Weights of a small mixture-of-experts language model, trained from scratch on English Wikipedia.
Size: 8 layers, width 256, vocabulary 8450, 45.8M parameters.
Training: a variant of SOAP for the experts, 763M tokens, 5143 steps.
Below are experts of layer 4 (counted from 0) of a mixture-of-experts language model. Rows are named router (the router's row for the expert), down (a neuron's output weights, with its number) and show model dimensions 0-255. Each number is 128 + 32 x the weight over its row's rms, rounded and kept within 0 to 255. Numbers have three digits each.
After each expert's rows: a language model's description of what the expert responds to. This comes from a sample of Wikipedia text that the model never trained on.

# expert 3
router:148141099199125174153116167111136162130129114094147144142137130147166073129187094141087121116132084141165144146120151115124116131065166118146148172107098154136126137118220147148170131141095082167138150086126077145167173145121183060135142118114121137110084154202117109108122171103140200112130153139146133127097074120130089128118144132163136132148175129131114136135187136090158091145152174063140176147117198039073130158170056171116142123114105136109079123150063166138211144109129154108122126068146136069145092120137076132128183130146097129174099109149152137184123139117096115176074110130140099177132067129184157088134132135156174138072169103082146085166142123095098167061138143102113151184156102090114170097167145134179085107125148127169189080103102132147142162108164104
down0:120207070168124071150126141160114127098161071185127133230169108153096113104133141121135084112104095078163165143168125173109151138158113103198098161105107192094140098121111107069157172156126141128159149105082136107148134085173093123096080106071094146128136204133158154085128160147096138114109111178093081171135100132115118140190152101093143161132156149099125096166140094145100173090126134135124135201092139112108124150173099125107098184140165172140130070063112152087144076127149143147171124138145129133169134154144095125152132142111109147090108116142188104133098108169104106090087128102159134161152170129143071160105082071151147107063072163113111170114142102110188088133132095144188139099118129177134133165082058171169112082122134111098150144090172157059137131151074122
What it handles: Digits after separators. Digit groups following a decimal point, comma or degree sign in coordinates, tables and statistics, e.g. 46.'0'%, 1,'200', 41.'99'.

# expert 24
router:076153110096066207156074096145176130127154134084124129089130107096188114098093120101103109119115086092154127142069152173111106149128144111141108150089128096108134180113131110092148121185125097114194093150149195115138093126141104097092157117117179153104085175128050100153131184129140101152128142129203154113080170104106098133128084129094124057141071145089126112172129091127128122144150216095105202052144117104107132174111092145117153090137153178134078106140114110154145123119151124138122123054130142074118122131119065131161224171152103151142029173132166110144131183135140129113151104127217151120134160112120110065183076104123152097123132145113150078140138128118152134145130170097137171171132143116148091086108169126178154111153084152086161119118140119135113115149127174
down0:134151126117145112048136127118056141127120151142123125119145105091161186162094150132108080118091099125067142078145125076138080125135155148075142121132137119102139155086102171117106084130102092121165158104092132188158104178101175162134114129093072152130137186128166060120087121090182094144139133100122097150168106136101153117099141193117164114082183182107166111146127121141120137060169135128121097119100114097129160174121130192062073101123137086100184116101153147115181123103103177155092148123090142148118162116159176163219129118187166056131098153143140124170136138128142060148131112026121157060099173115163080136121101212139176130108095167135150146147098107102114114123172108132121125147147166112105141080053145087163116097107151148174123160117136083148152107090133162
What it handles: Parenthesis and year prefix. Opening parentheses after names or titles, and three-digit year prefixes like 201, 199, 196; e.g. (born 1953, (age 26), in 1969.

# expert 23
router:150121092168136145157101138072143096101179164044094103112114130114166129153148131112111133139149115091142159138076140139173136159123151163101122108073164153125080102100150125132190113180101101156161076106157117136141111089130134082127126095132160147101103134147100112137070154127089169160105165111174170095095098084119064091080129079153133091131113084089101205142194117074095112125116185103160185107161149071113148181133083137161162107160122178127067121110111153176164099119163120104101149078183141103157081126102093112103184172157104169177109140160098122160160169097099093151082150167178112144173109169154115105176101172094179094143140101091186109124132090112086130105055180087101147160157099109177130141112123114121113091142148083164196100087116100164158168114165142
down0:120123206131167063139113199132153174142113152143113068098153095119075115157136121113143177130133082180150160133087121130067148131156135189079073068106112140122107168146184181065090155164145176138130128183122103124111072134154091149106139089103088099077113059097160177129131133128137106116152129155170200129088159055121164143106139153106154088149116137061135117137118109133171136143115121119158114127129140104080081092086072128173139143115147106106109132159168169144079135080100122129123117102129137108152076143101073126139105081141149173166141135163119131082095099119123104137171152134151089187132172150162167079134132081201127140101143111201183139078043169084141131199125112127142192152112090157112116121160105148073119093153091103140086145106139163141132106128153175
What it handles: Names in lists and tables. Pieces inside names in taxonomic authorities, sports rosters and asteroid tables, like L(inn)aeus, Bel(arus), Pl(iny), Anthony, plus table pipes and headings.

# expert 54
router:151127072135139105132109100120132125134183142026154154132122167086124133139121128155151153126165130116156135124065123110146157177119166120174151149134177138115120119128123144176147161131182086112152087103161097150096101138160110006107135105092155147075120150147071134088076137150088144167119114102112111116101111113131097130095161122143106084104131099106124152100201103069144078106120172120149158105176168087133092201125018158164148091106117156110102126111070161147142102100119123095118198142102183089147127148127102170099193141141097160124028157136124146129139197125141064135131114209139130119137098188123116150117109135168192084085151095105180117137121121136078084106109191143129198151119132127139185120112127116150133117080122130154118142111150105182098098171135145
down0:109160126132178158086128100088144096096163146133101116132139141131105138139081133134097110100071116124143096129167101147179117112166128151162172136180110102128134154172108120111108135072096138120176088078120167098087089131168125082104111131111140134140115197155098144162144185117124135120165179139053133183147120049161101137074160079091111133144086145111089123129137130133126114093109051163115132110086130142127155152152108174017130193156176090124141115147190117079042118137141109158157170113133180145118122116116126110113124122139138122048092114114168124139189146191088100107107130101088192141182104117125121165097115143133123077121116111178135138103130164160160143199156181159116151119039124136163197116152098111078093203115152123110115149126172139117192189128097108
What it handles: Spaces in table cells. Space tokens and numbers, $, #, + after pipes in numeric tables like scoreboards, election results and statistics; e.g. | 9 |, | 80.03%.

# expert 17
router:149121092168136145157101138072143096101179164044094103112114130114165129153148131112111133139149115091142159138076140139173136159123152163101122108073164153125080102100150124132191113180101101156161075106157117136141111089130134082127125095132160147101103135146100113137070154127089169160105165111174170095095098084118064091080129079153133091131113084089101205142194117074095113125116184103160185107161150071113148181133082137161162107160122178127067121109111153176165099119162120104101149078183141104157081126103093112103184172157104169177109140161098123159160170097099093151082150167178112144173108169154115105176101172094179093143140101091186109124132090112086130105055180087101147160157099109177130141112123114122113091142148083164196099088116100164158168113165142
down0:147024139130116096063159109144118102140040149176076151135154115189117122067081148195139165217123132132152138141144164094149124102082037150142105142118106091084104121120134092079103141082137145147153098140144153120095148178143127098222163162109123136128099157163104183123179120124172126171167134154048115073148162081152117170138081121072137111177175140109102118216127130183179149102114095141169122116141108149093153147141133143138087087125059149113148129086131097117145112099112156130155094133139149113106163172181093155126155080169119118145137058128127156153118100119096127162112110147098129163143137113150165134097147105095157109120127119101101153157155119186109090150125156131156091076155171101117129118120111050146052127111079146148140103108099156150126150104105174
What it handles: Sentence-initial and heading words. Words opening a sentence or heading, like See in See also, According, Here(ford), plus table-cell words and some pipes, the, in.